config = dict(
    num_hidden_layers=9,
    hidden_size=192,
    n_experts=96,
    experts_per_token=4,
    d_expert=64,
    d_shared_expert=128,
    hidden_act='squared_relu',
    moe_layers=[3, 4, 5, 6, 7, 8],
    router_score='sigmoid',
    normalize_top_k=False,
    routed_scale=0.5,
    balance_loss=0.00757,
    balance_bias=False,
    init_std_router=0.0356,
    lr_router=0.000376,
    vocab_size=8192,
    norm='rmsnorm',
    norm_eps=1e-06,
    tie_word_embeddings=False,
    optimizer='adamw',
    learning_rate=0.00141,
    beta1=0.95,
    beta2=0.98,
    max_grad_norm=1.0,
    batch_tokens=[16384, 32768, 49152],
    max_seq_len=384,
    train_tokens=353200000,
    max_steps=11531,
    dataset='wikipedia_en',
)
Below are experts of layer 3 (counted from 0) of a mixture-of-experts language model. Rows are named router (the router's row for the expert), up (a neuron's input weights, with its number) and show model dimensions 0-191. Each number is 500 + 50 x the weight over its row's rms, rounded and kept within 0 to 999. Numbers have three digits each.
After each expert's rows: "comes after" lists some tokens at least twice as common just before its tokens as in all text. This comes from a sample of Wikipedia text that the model never trained on. Tokens count by the router's weight.

# expert 52
router:543432555591467508549508563565501532432461568550522526488525559487498494535506509475553457480482416501494472428485483566543580423434554503478426496463477535463515513577529535562442571587537469552461486563587558535482446468476528491424505536557525494445500528556479445544490540512468547490452467594619587481505581519561573431499582494538446508554523467562486459465502491511381468557522477402478561606520489454489586517502493528610467423421474409458450470473517447467420497472544475438485527546584566524492587529529453592538391466487484467484465543459494505489588458337504449532
up12:494450501514513505580560509446470432473627440549486473507530536500537418520585518482443584515498416481455517398489501503445428475434515492423505459559473508533458475613451608525540565559394534588494424546462432449511467461449621438466406533620466493441445549442477508505422500557533454462475538491495605453508527442513513440492499522492487495454513472462489519468588511562501456494567477438516542518587461453558458485448555475549449534425462458599569441539503594486494456449487509461481520532573496496445451613532432513473485500484517492379460536510468504488495409524578424432
comes after: "\n", " the", ",", ".", " The", "The"

# expert 35
router:574554516518485430512554558430433425481565426504491562439504518400390505484533541473533533542584434411529500477488421480604471456546557585492528471530496477497514565503540491501516481539565405467460553443523518445488495507456590468395528537598473504415520509528501513478495442478479473523364517504576457444482510488473508503591566397534570476499471486561562488505502442551558508558445511433447529511379462466461543414442508546485437529532511444499629454439554498529438448519529473506539508506568506493502570509568509518517527424555444447408490563547374502447469514449422406509
up9:526487489581465516481464547417480481466541494598579486512454561477464531417633553470593515511546507555447534440544499548385485443541562471496482523554535504486523444497420559422488437476590475531538506504484459532499458506497443442476535617545441493510407481529531473469461600544432504400554500513555539474463585533482474503504402347424490519511394442583498481486439487544507474459475476513469440489533506499459524454435419461475468471515596558486471508445532485494532585536491432471442553558414523502499444479571519472475394559540408606467464434423509444473525540498465458580
comes after: "0", "1", "2", "9", "8", "7"

# expert 15
router:542450498531480385494491502548376473487492547504448506530484498423396582472527538423508491482539426440558485535421438551555514420475519531557509540388490435545447583569518459467449460594494516396529457511530596575494498524505572450453523538534620557405436505517457490492527488534509511452488537510540600439535556486486606469583504420555560511555522567547512505498543456470508512553448471475508476503387436517533541453433491514562461492495450449439556490469579461443426461440498479484542366536484561470503544432586470463448478537578509483533455487541424517449592565500438480516
up1:526420470500457392528558479501408469502454460491457475470464511467395510535497484560524522557486510399552482484492413571512500495534507532618515494477590524545474497567441464443581501498517440418548435495596504447525462498518575533472440551509586552437520538577478475420522443546533451471498450516543476394601496492348523581534502503562529483536486500525466464492524524479545526468484419505587507496466448487491657513434499475513492480503567518478520475525518478502364496491465566453530436543403497510548537422592586436446459504592487491555451501560522538498586580527400438517
comes after: "9", "7", "8", "6", "0", "5"

# expert 80
router:581465550570543544584515475442488506448502542525456492512589500501520499474452561467568492379491480441501580492535529484521523456523519478511471570494471577493465595538480502495534498491460488434459572471493556528512495457498583518483470468512606578472572558563535468537447471502472551526393548513574609442569530500511514498541509510528492475519560511392510488496524372526445485595489404496437501471461551516506515474488423498575552506464480334414589501528519567414485513543518417506561502492510496443503597566597572644493453524623427469488578533539506459480537491455431542492
up0:605583489473541499530473435475530492532484564435538444543524492469447540476456411474533569482475458448448459461474422534552470472546513425466449561514467487539469509492487518459497552537418521408502501494568601501590486498501497524534435459619546526464600445549548464546491475448574464579521515473542494440566475422365463525575620487514505441456490509641512562569459586491507433513519566478416481575508485466405510505508418548451497454571588474463482484537498541583548518507538581506537429447563496521437459563447547576474483551449451452445421503548518523516505602521568448516
comes after: "\n", ".", " is", " as", " was", " with"

# expert 3
router:585558601579483489516472535457438456564574452461479523603512546411431555535570536422572448481566466538524551468470454542506490551532504541487485489493525553522455532550357509497498586563544478530521505510551477444527467505498553456484451548442512624470546507526537472521506462492424519500453580507518528512565479490461568503545465461507549441538555466408496464508428415529502538594527492496443474518524601484508521494542514455428409443392485502548531541437498554510413513621527501466543538540570515550467571511574573503550545378499494448528540564469486469397536426361518423478
up11:528540543554490519436582498445532443555588443473574553547567579465588467407532459419527441469476390525424500462473493626532503541502596567520609555554459514480537462550503511456512467462541416501556574601514518537446413584496537530429537529534516569409530479464586524497539503479566492471477469470429569509573503376399525480466467528480419405565511509523489466583548470558612461548489497509528486515499566531529559520565515568433511457481460528473502481587504474551492447527560535506472461476394496513502492415479455430498532503505455451479442436569477471524516544473575544554
comes after: "1", " in", "9", " o", " In", "|"

# expert 10
router:608496510583502492575451549504444557439525488576531461552569467478515554467556629437508483398502519408501561513518436452617554501460622548477512495529475514473494620553467489512550603501478507472519515472595518563490530511485563479556462578492486570429513502547461484465485506519474505551468502511499579473535518480483556481560515578561473449514528465479543505479501417473519369562485428452509600538423489506535575449413471468601453555482521490465493518495564533475480558597579438451519470587457542502580568501557446544530441556621515421508563556521505451534556478434442496470
up3:487604550496510461493524517469513594546450528488425436528634481518469490498468460597419551533429488441539468511501544510458502575509459423545559461404512477579529510566462491442467402494451503498474458485595515522456510538529480437530532474540547522448513491563516425442462561430581520480509492606509437462460604518495548581563558499575526466511603569564449458539512540527532447525474518472568390533483469571449449413415453466392491458494420502486473562506442432499478519551505577550444516543579570550541448527509457567517475503454564588556486572429467579499524510408456465470
comes after: " of", " in", " to", " as", " with", " for"

# expert 76
router:539470531483506470462495566445482594494547458573535498494537542480478485491512562498520487437547382506518464568453518555564542516446500506533514542413333571543504509507507505623488646520547433460499440557515595602371477522480552390487418574454494461508476513466488538531514461523544513472462486495407492424509534472459582457479453475515426525546488562504493518463429528601499464532487502472420593612505483466431542474460405560582421539491480411438540456460474541566519533575505447433469473556474514435450534528515546503482443554549489470447574521513427522405503519473519490508
up0:514482551501454411450500486476433570430594505576442517434513467464479480499575466550493479380492564487535488520521469572529546600332528539559525505454364621473439512554452509585495496482521566473545505491459582527598488475524472487562452532473514507499430528504369500490444451494529540495501471495519470507451546495469518521535457477562492467564552489470438601473478530417441482559561481472596502442477522552573621509558401513480432503526430430480507483541511517500469528496501514544471480481471567527424477641519576524470529369514485527566493539518444503556482532415560481484
comes after: " |", ";", " /", ":", "born", "aged"

# expert 45
router:591505520496472441532516527412452485494506444468463539510512500470484445498634595428532533536443463532511528537508431456552593448602437577523511495510456530483504479417475498567493622571518483519409473481529524511419470471430575463463420578513470494505514488535415393478585467470487489534443550509570538437513540506444567642539488493520445449539564459446494447515533436440532422515508438394512538527488551426491525466412436508549475534510512466513512513470525547524393530470479441513509489464571435475478517492558541612450442555507540399406520541597422502431548451445538447523
up9:454432535496393396438484502488518490471490484498559527525514488442412484524568512456562501565451548540458498550521450484584552523466484491455493470469511511440533462413469528510514500490510384539504558577423537612469582517507532510520521572502466514433551563534464440452564524557502444476419577494524564526523444493499539461482431528526511517449403545385451448528555460445469588506496478463417420521484469462480455527446521532539490446476417459498534385512496454617421504490494619423591548479572541585464483581535534479471561472538567434461485519514454490441393541419562465387
comes after: " ", " S", " Sh", "S", " K", "k"

# expert 50
router:541542555497498522532491534457463522479585458533426556551563524495552513590590511422484424442407494545492540491450513524533464506550490521449448455499451472462396541574453457551529511556552568458540536510612527523442436535435527382425435493597532471488576463616435485468487508554568536504478486537581481448455524496459532566629524384546525465485419488535435520505507532530561499581415461482494500573447557442465554462438400529481444492454593477561480490543454511461399590488547510544501511522555558552554570516607562538517505457486504426492478587546489464462520536465518546512
up2:434584506467516512451620498475457489486582415432504524519635490488546566498500469503555527478480476523537393438493523487526498494519426514414475512556539434396504541499447533538427434504478551459541525496465521553448511564405495497444402535479481418444433447485604475557623493523516480491488406502546552517563546520480588517539513454518507569490499409501541448586594523547548463523439382493492502502545570512522528507480486578504535411491483490456499502544423406422493481549485496551542526437501537481556538505447559524620526560513508507566502660556444504458507510458475604512
comes after: ",", "9", " and", " well", " is", "See"

# expert 86
router:475473553498512485559542579503429478541492514546548558562566503467520551479505479494604387461457458608478511433372476578505491485487570446530499551556450506499491507468403478515484523537501424537501596485633491480462460528540514508519518508532476571469502514510525601572555383560443625476431499509502518529514462488449576492608585490516478470458575459478532399495445470554522554534455516494423486522420579496507543518481345455542493488538594431487493507424582571533467460541510467463507516501487517414544534551489544487546424490561524469530583508535565460410567488464568460430
up0:470463493489488386482516484534560495572481558551488502542568495450562491435466576430584565488444522605478520447360494562501604456525398415508471566530468516504496493553462486603513511524524552469426520479501582484476497585517506528483516468395555546583441606489511573499546476573519471467462496551427524521443459534411583421510552499615638517489629498566514456535456504482481478577463410511532493440563458520578512420498543569451463495470499532533473503500536593534449557429475476443537474585510467439468488481508442585544495475542471489504497476543535484459508481496601469513
comes after: " (", " ", " re", "-", "–", " un"

# expert 24
router:492575509521481458574466530517470473520601528513499485530602501468505426497498534434580449428469438482593414449492468518609522493554538545506527647460467452563444560533426518553448478582499469434467475426528574624573443465427561460576511512482612533431454515500525478532504446478538539546484466536594600459497493517506564499592486480486528465535470483565479444529471402567468475572450464444560522487405532461432456485473429531488375496502490491456539485503606532475470499539462509446584524500563492500513461407538559487513441561534463486502492612483475473439575493438519563544
up4:544564496478507501550520468510426426533709494547584535445473462471499452554498477513468476442556433543598440458505428481525490427620471515534478578556538542550427551549528419528495521550514618488448535420533534488588427574466560488524518541517410460407466522540479479491581404491595557526441480513526504543401507512538502532548516507420515544493522517572570417497527459485526587519518590496524501431520482490487485482450410417457484529586452504495559488537473586539449496508462480598453529547519470537484502497570527604499494580486543511499525531451505499549506462487510578604
comes after: " |", " ", "0", ")", "%", "3"

# expert 16
router:530465552538478506534455557499454505563529471637571440557500579481493465510550533481541449515489432483467474490445525562514405458457505538491492556487434438556540558517475514515494612561489541456451477458547527582465502573510580411407398508564495532513442513480503462527589445469490605441426523550464571562474574494456576562531450452513476465503535512459527525530487493478422507527552520397509554450511607513526586481451452469550494478420535480509552553443523524537470487573579471423606513575479463486444659485529565525461482590530399469507541530512433502399533518476460416447
up2:508462510446541519473468465435505497476568461401499491442501553542577562445556492463533418484540493445518506569506407446593512545529541478481549518539462573436515469495518569518525499510479459468530431439389505574492519430555514454432478446470462514451375468525540501546537507499546456453481435498645587548489423488527541516415512408437441567527501461439497386525497491547512503542425392453545524497525492558550476541465501491432528460499509492406540528437467506573575537401547588443464451549469512471543451479586460587502402512531599561564554461515476438393510535491418544520
comes after: "2", "1", " in", " the", " March", " September"

# expert 47
router:519485524539502471468433546487447461505518486495566498536593500429447492531554498400500504454512447461538467540492445456565503574496578596485521550447406547485414560511544531439455565574584542431541525445524648493449493549519555441432471562580506499412461486499410476578539488441533504424340506554509545460397490477482530535486558488503506507594489562532411535484509457564455487616485472460560570490516489495511560461499465525504459440587443463376589543469496550498483490553504544421507526580529469475526511496586544545516463499599504413468500569472492536439585455498537489527
up2:483495604501475472441456508500485503523429465477457574553524532509454464476550492449475477448408470521488503412433457481485529442496535493501525483559423479490469519480473447546494538511446504587555368478508519556468484517514492577415492427465516469500426532549448435528521613415519493542495519485640508498474545435468532581485536494544519474428597511507560525468593447488498534508522430520480522506437633478436458463406441483437516499595424554406476474539465520515537514444527469543515592432593576537565496551514538431507404482474575339548422465567543474383494511459511502506
comes after: " |", ";", "|", " Sy", "an", " —"

# expert 93
router:548465571529484532505580549508539538436513545608502491534635557481487567517502534428487454419531479419444469498384480477618517515522543497508500565511484517540487575498506586560470575589494429475443479447536492431439384447469510426498478518583494468515520592595389436513457461538425499538488463507566584421514512458455602533529443450584547537465479510452533460469499519509518506462522490475515552598457515458400563461518482503498427539450511428518518539535529565550442542558517487524600471596521564517535592492473461580561499569482467507517487511471425515437550529508452577590
up0:540596456544490495524504476463476450557514541445494489600496466497510524536591549454463441478404560484507493463492601527501561549548479498513500444482514479521526609599418520490437524560544504560511468534648512498553468515382579483554498445524478489468606487480504420435540482560520521531541634533463505624537444509367558531534513517554504490534493580557508479487444439512541393563438487520597466573495496460481571450463469503486492487501418534570557516379566517513500464513483504347541477511422518523476512538471516527490513454532434467495534526561543542538597481406497457501
comes after: "\n", "==", " =", "===", " ==", " ==="

# expert 42
router:584569545510516510579441521451389521492526434524476476489551524437519533488549531532568506507500528401528553451426492550568526495490536541496546508466423452552494517591413569527472555526544430440467517584629563554533501409508510470584421512485533635492556495522507450458511512512569505606427512588505528459516454484374575611558509459520391490482565495462540421464451488491472507486442443499527521580484486450513500516473342431599448506444581459519461449527510513494446504522531527417465492541425499456453558516549460470559430579549483507431577496523504508516507446490487508498
up3:437499538425493520599498500481542496437555499538481515459491465456541439496563470481503492511495520484483468493440498456583489526520597390441588559490410533534432552519548604466437546506583574503531598498539472590547461475517505457520424504464539489463451550477504425563514526615422482467468423425530493476504569475466569595579509478492512472475453514535379601479457498529517547546578455509489491487462551456467479503596513484615509476427528449427463545528434450443557468519499553478517543561520462436464535541597478500474426501490350530622479589490509439537529581477450567530
comes after: "'", " of", " in", " to", " b", " on"

# expert 55
router:517494543473463564513401575533520540420500462518470499497559561389498500437535541470529478436438448493512577501523570499569560464479497515527449500496476506519420539605436449473518555531431416461470573458517534502532393475452530531492498469612509587451580590496550479568516464483487505506306524531492604452555514497555505512484509441527500497506482493501534485537550463533485543610584517436512497530493445410537533452502452461491484517431512428529540563461522581433504583536554491533502473510508476532539526495579622603475449537604528402560594552530464461416562478448563488526
up5:480561529448537541488478520513456432515477512463608490498587528482512456469457462507523469356388483468509488501483507513513442507482553515582550444602433531528405549475506523535552489600558463511447516547521471474479570592510445419422498442498474525538577407525422543579488537440517521516508466520571493401506498533510485603536518578510521442540444584532504388527465433531536535531468523486519544503478574433465370493477550452565440526560502509549484516449471507471517514556439462489507439538467626600580566518529561485526398565511544499456553492516571425419452523412435511433
comes after: "\n", " non", " Al", " co", " al", " anti"

# expert 13
router:546504540524513523511493500506466453511511531588473524563581519459398548471543472535529393513380441434549528506429485527596509523458541482545491580479465454491429619517383474509422541619635483454492501528543512577565486492437557518416474570538573544457549530448535529547491579543482505507479486560516513506537583479510497501529558491573484484506494586429508482570505438476528505487517429461509469591467459475497532439471407479573406506507560513527481455514574500469386517561602539490557497609462530425518582480550515572594501498549396538471448572504439478477541506460470458558
up11:536437448421460488506596492559515464500465471524504463544510540379480459481488456469470561527568522437518577517440459464475412381531526530545550494518505586543513485441604512473534493512599474502447532503442537423388478534615558496525577597684490500497522539501467481468493514398556537464503529536559476437592476437451451446530499449524536439586482585508429575488537521500549524452464489421483454533430472497480502443534505491494509676502518438525482496481470483444457502479526517468518402456550497552415566526559439521502553491524441494445511402591482496463459527479449496499
comes after: " |", "–", ")", "1", "0", "2"

# expert 59
router:541473529500473474476503580475452478438517505604540522471507478439502546471514501505522458471419422540526473420477492537490508490514595573495557448504400486566521542533481495609426444574510458443559563506633603511435511555542521407471544579474499576486472546458539554492433474587544514594385546499527508458427579504524470497530527476470530511523460454492552549436484488552486479606425479465484534544455560484523511426512397541499343559481490442545545402443599521470478515535613468433519520563423551503527568454515493525496512428488535473460435612456465521462508517427499440479
up10:489582502575534519478490441530546522605499469469422487446561470484602590513446581513439476462474493467545537540517478532512520532511465545567493551460413535537490552502505532499583473467425516524503622414505524464477474533495539443449561404498550532501610491546607521459612497474464494576460586527525522475427456477487544566483492526411533488539513529450464487501454574437531410453460454531590507505587530517462622492511462497442457456478496485454387622502542506470447439456526545542546478484448398401532504579565536394523540537454556497462547573533601508439492562465471505478
comes after: " the", " a", "–", " an", " gr", " The"

# expert 57
router:534486469486529478495458633419488561485618499587511480499501562448556560492474603522570518411531400512480494443440485613492507472452492509529519524518518497501476592480394491516517539534496498438467507542554548567452522389484537488472482531495605449353564565507547516561531544432466556467537473504554533438513502492501560413480494405529441565559506579408494504426528507564509492505484484475422515546348490518529495501466414486577455506371482448452516458533498514462473519549526535439515530542447489396535530547562445522495422544517462540465541556549462516440600574495465485531
up12:463490500539460520558500507484525515531542479469458593429512576485462404541518439464478572564428467529444538492491379578479486476520508554574430489439500555516509462422564570500441508485530429491465591477458526493461525502526480458472456580556574461482452485424521462417479583429491471573521458542478419483480564519513574455517557501426565534500515435463504388497577468448422459511534443418403476401521522420381486487508447406506498545509477499370575570405501542501524456584544460570582554479527459527519479501492456513429559489483506461393448479536504504512545617563475454523
comes after: " |", " (", "″", "0", "°", " \""

# expert 63
router:543502584480486426545427542429343530422556520547553472586523506455503493452584552531494449502463432473507452575423470531509552510487553499604570567549514519550477505518429562466519580534565473503480541565556545594511496482475579370549473550460595458429497498497528519584551469468437504490446473602469530405612473529478565493515512459458429479603537531434558471532430457576472495580514473418492507601457464529481471450521439546498529428491541471565554457517482501401532480499555466416457506573470510478536538479581455510457461537597440553457502507534478514453549479463523551500
up11:520555495481462528609476506485481542522522555434496488497562619458498510519598468487494497579496515450468423604466504550447506482488528476529550543501394506488521520604525441462516552504590491495562502449497507536531530504445463467534562467491572461501434518527520440601532370461423458641423520589526530436496559516436475505525465450501461565486539490544456499551582449527478465520512467470424492537447430547595464528442411496463438464480511460492544392546522474389492592499538578460501585611511549475508498553583492543475402530560516481501574447534508424465611526540452575504
comes after: " was", "0", " were", " be", " became", "5"

# expert 8
router:512551581608505543562565545519341505524532569509467505575558486429436627487488550469582505446548410510519507488398448514590525466581507575469436531499480520540489584552448478546454496568530427454461437463575558506506486470459614437508515517520465553503532477515561469467541480515543509576458521544524517495505519466437548544466517522560473421529515489484510500523520445577502492567446536474539451530498464461461460491477462472497501457388474415501547430490587443563429536578454493404479492557450561434519510512490599575430482543495501424563480649549537478415560492435486471455
up2:479531484546533466524585553574481580503545540470519526558462464436453483472327433532543482533513468572497436405475525522460462512495503436434487589587463451513450505578391493558518564475475521465433453511503456548557511563417529555453520565571528553510519532529492439629497430533497505619527441525569467449512443522399538444466567476562461545412535460470504410512526616553558427540498479504403505515448541507498450545460574536436472479521616490557475459545428504557507495515478424393488501491507423481504503492469529520474503484528430473528538490479548467470591487417404469522
comes after: ".", "\n", "s", ".\"", ").", "\"."

# expert 25
router:573558542609529520500522508521444486554507502577469457499564515477443525522476541450554399499549505446533491484447551458547563499509503497532468549519473528537508577441464528555452616583563450432410513509542469511448374551460508484509525483576481559484514586491489490464492465560511485483463529533499480549481531440497596549511481490578542486486549509456550422527472434572574403481498433446425511565489490461446544479474466498459403571421526467560461423452495577538456586554544545461500424578570596528531572522472490536518477566586465551524445568484471547295558553482566518525
up16:602449557485397496431486451507564489538537435583441493450585502514572491480489584554549486422504502509402486496518479576573515497520463449495507572435467500500457557513489503415511479493540539443412489550508457464469485457561565535524502515529512456460591463386457501480579527494597459508480458516491545393627500496492511506513487547510434455527568595474487502459456487506509459474466336540416517512512475437410408530444550582427416525490487519564513508463494483521558505485543570492382484447599507482593479454446452501439504533546502452568575534554440541452537453488607560525
comes after: "\n", ".", " |", "==", " =", " =="

# expert 60
router:560516506560501390467583568462455480447519513597456503479519559382463559557552532527528522442490474535449527483413453517498479497567562506585507478449438578541520549572537507502454513636573488481530513475551588503441456554508580453597545558540562530461530646534483527469529540512517440566472563600555533468553447475510573594531442455498526472512550489549522446512608483558540530522480484472577488617482463494496562506493391490513477463507488476450577481478534500478423438490553548399541495470460560466623508514626463578503535458539490445494475562497466524495519435492448537482
up11:481548476482524457514517462487409468458509458515565490471508579466430460561571572552558512520460540527565518424424621427550432460529489536508562573531540521489494522565440526514513497534532475438491513488633510456480499503412584525566499525483497555446537620536567421512480526582580427596497633519384475437500446478470524588450479555479531392543411516548424465577468510480532455501533560481569446594563458375496499495451441492534451517478478542518573459441520455566477469492484498436563535532474421486475486534456534533541516565482526499472525506524488453543468360480490480431
comes after: ".", "0", "6", "7", "5", "4"

# expert 7
router:543453495566473526542442530453484576537503513567508530577528525443534497471483508442612509462510457503511535436386573505551536456528509566535408565474461422541436570576441506586447487538513451521450489433569492499443455531524558460519430566597529615569530504465524475458503486513568614579501547550607527429526583473436514507562477491554460429418488470494531553540475453521495491586511510404470504457431584485479460519462416470556495479488494480494465550396507519479523472514574491484583493478523520487466639519566531585499444548581445416490534491542452467402498565520590437465
up2:528520523508528472481480457465463446462466538613499464612508524404457552544472465458497453437414451485463550498439479476583452448611475426501584512517508550501506580554552452505430567657491548587519434498542532556530474524473587518452472520494439549540567429484546533455464499609576471408484436503488475478523571423590503448473462529523528457520617572571504591557453560435483500513439475462526497517446555465504459472537439506431460532451487556556402421493473484512572500510490437557461521443513443556511534503483502576523414462384460523511512517481396510507457513395499501467
comes after: "1", "2", "9", " ", "0", "8"

# expert 17
router:583473505530503514559472577582504531459513504635567443506521552440426572422521580481602505412496515457453583535455497542517522429504522555639487547444477498530473590539550481499481563596520568509491491491454537563476452498450589482524528536480536423493532440466498487459519474575511480510444528546598554500507552474475514481530489533471515482585479535541497546493514425570472481527468466420497594479433494482482479400418489521616490566489442542450472562389506548504456505600592528409526535553519576514533579518514494554496452543611381457494534562533524411533535478541535457446
up15:508473432526543548532496465524443403476522505548495551529462548502551469546507502479519459468564528538453541501529537416537457343611510472475587540469450554595449518541496440424466583531486447561516486468458542532547460478502574602509497476498508509485451543469634551500506501587503592571495484502449441443505525504461526456487597522467492317599521554520571484482560461560443585555493506516539518604542553514561454518485510483549454471521500492497457587424546557499494413537501425479543389513480572482539421541461445462480550521475397585452561458500418457504508500490445532487
comes after: " of", " in", " to", " for", " at", " from"

# expert 12
router:587551554440442428509512558528435531504544461583507458534591539500479473515511582472486436500543418507523492530471443521494477523477556513478481507458438585561529595538465533566520561504460490459564537597605603524472486527505473467552487567522434459503521571495563470471556449500557513444443534569476525485469585473494597519539527470458436437563479567465486544534489527516475519530473455493419568508512516495464554432457399494537465577467502384465567507411495598551501598585517527520522483537466533424526619507580619510567486508561446396543580532533454493370546526465433490501
up2:477528488421593397468476501529572585559478496467551502446575495474642534562510420467500517542506402498451421478480519498487457364516533570494539520496433456510509482524504525520508452427441431505530514506545462515508511559504479400591495412462528465493530475450555508424539539507488471505501455399472476410482541459542549506620587526518479505475399420451536572461482518526563446506564502473439561501556426419385488425510465500468484534403507531504446423506437501562569521546466560543522431409492458438501438536448521466504496601494422502467522598480605476533498528558543503445
comes after: " |", "|", ";", ",", ":", " in"

# expert 21
router:501505531449491423560484531539467515493606502481470500495463549447458536491469579534509476538445414439600431533413579549443584519545568544497519554464525535461424504495436560533514576571534481447429562516546563532519495518506551437581493482525531493455450529547559458580471480453445559521450582486507535520471567507457530455481391418499490482492514501404544443529561485646497450532514463453403504453515553469497514457560397440520428421421508477438439530460507563469378537581589482513536453592547496480507575507546524537569529506491521425424543535487406456492483539406555435537
up1:506463538434482504508531471519447510435537562447466453502552579478447485540506522522495582542388403475549521651407494466552542572551439415553434411511491466504506470552448521615562627540541531374459472577528540492493573570503493498568462471575506466474502556577582523523481487582517454495518445539511490492489518500433505500483473412450524481531578492556547514484538642578577465491482478458514483474520523404526478417529463502569591443473484542530548443450509466546525509503493549461427535491449549527456547530491598459569510584484498449567520466510482427514428398530548549535
comes after: " m", " M", " s", "M", "9", " n"

# expert 70
router:596494531436473478440525473514465503582482563483496511468500551451481563533534510440556420405504493515550528495424566552506517461475526573479500537493391455497457556518530487531432448535464474509597494455492571575466474493493532506414502523561538525450439527562479541487572361600429491531405567523543585497454510499490575540538584469458580516494487549405588500512476445473578408629499498445479582489462477496521585452497486390481448393529536486483497531391526570511481476548531530523518453568521567466582593522597585538539482531550507480516499468544508463422496593480421491485
up0:491460514542424521593556452533463494498474492561490541413486592490522427521484538489524474459478439437473473426491509580513541430534480580515486544431494453514533630567490503485507505550532503529549523465520426445532441563533530528550501504541543537528479584494555504552488471559497562600368516458455541503488612522521475518486586546467446543508497470455523530457454464460496519435509542519392570522377483450557471468517492530468484475489372449455493495490496579466425490586464443561580505512550487502543467457619654534384426536525515537513539508441451420422454459386489442458
comes after: " =", ",", " (", ")", "1", "born"

# expert 95
router:531467533486475544466549560474427460537536534523526500540563524420518549496441520467550412455547486571491461505426506489582470427512500459590498563544477528439446548512461537586516567605483483465504579626510513495506409442517521424485477481531547579519508478545370489500514492549448463534519598562504579481545508487467558475568460481554511457491468445463500454467471507582556515508534522477494568632521487505429458527548487546532418466553563389465573495442514534590487497565471490421544442569466478481502601556572554558577386507477510485473473551575446422449518574440556572604
up0:449441440441421538586456532495424555416464518638501448521477488476490529486509463492463590511514455474420498547531504540552438462436462464537505538564439468468441527540511543578573600529530482540495442506483507501493500510449472429491424459470499487512552559454444460508458498518531468480433468465537493527461537515517457460397448529536524457537453569540444589403547621625432492436437467473465470522433457460449499493492415606609445494470524449578567445401454463472523499512499427442547518545505467541450510543519591544455459598492440546420436472410508518477525572398552482548
comes after: " ", " (", "D", " R", ").", " Al"

# expert 5
router:541468530474451428513630572519462595568557498575454538502497487450431517481522489528523527474476461463486478414442433547545497423519493512493575492529473550582493488475466472549470642532492388493424531578599556585501527550459538429557468573505489485446513538508562455535520484443448559480486434514600522493591594481495593498524533505566479456434510425471492516511559399504577446560468455473469515544432575486518563477450533481480460484495503459577463397447469558558453549531560454386526599530541518470421559517541507595532575485547566507470452568556514538420540527486479496552
up2:444421455491416578529529484401457487582477484541548554547494481462468501552571428486491470515530594497493565464494477475449528478551481522479597456553531489542525461470548549482493559463409524540455464447589510538486498444468506566542497486581559534460503569428571485467437503578513574504458525569475507515565450477494563538476537402634452488472447401439419573519523490557512452511499553471557556491433453538394474495448454496542539505568460450417470531467458448491501526464568656487432623494503514504507572559503497521506529617570459432505443454597416546458505547435515457552
comes after: " ", " p", " P", " g", " r", " n"

# expert 18
router:518453494502488537538542516393459482468553486522485475500525529501544535504468483445536390474501466474598541548408529485601571447514489435523412546505506537472438489438413500528561587526467462521381517547551507564504492420420499515497404572506531507468511493572521415527474432523523537482443570513529526532463542500468557479539535412526428471495540455482539469491541402538459437530547465410453526492430446474516520476418463483539459533513554500467456478422495530560457599487555410542565557502540549520470614574574538560544410546547490378469591485488413429409588583483469430543
up2:504516550492463510466592528481499465599576453459501504562526524510516458467516480539445522491431482481521572489394432506555472419478541521451413569518488506496495481464422517505500583439435462498514487628579508464512537459518494422531472567450543495456504565520543485527517554478451570464564491517549574545547517515459554475595576459539546508531643497534410464414443449557535571558488484505500453475405512513628510464520522418514494573466516505532536461546535584482417570524561452429578555437512567599529536569630497479431439455502577426483555559519496458531539597498502557552
comes after: " K", " W", "\n", " S", " ", "S"

# expert 82
router:516434514471496488559442588527492535496490631527446488599483676459430477514497562511557559463436399523571562482400496524503586570469502468495435519539523507473430545501407525549507553573475467497500493603502576580549455499488516419602507438540587578469506574499444391521555587469471512544441484502474626499459497483478555546500426463507559540607544471499463472489568547515428498514477484357484468498507583573526504514489468465533482455470520514487487506500512482460465552498571510451538503557503521493488524474544572571555535543519480390551566576565495490457503485491571524557
up1:504496429554505529548568538522544529378539472555429487599448552428407482473439577494425566560522535426493450466351608479505510466533526510487519488521515543547522511506510521472566494488507401447573494545503611544481467486510538441436521505487485548397475609573493468557500441469415487610506488526523537531491464554518438430518495614483483526516657522474476475495555489530556561453491458526521489525498559545526509505537507466531455460567486565507516563615433475450472433527546513420495557564519542585522554514531472518575490448588595490473454553513462503531619507457503575526
comes after: " M", " N", "0", "6", "8", " T"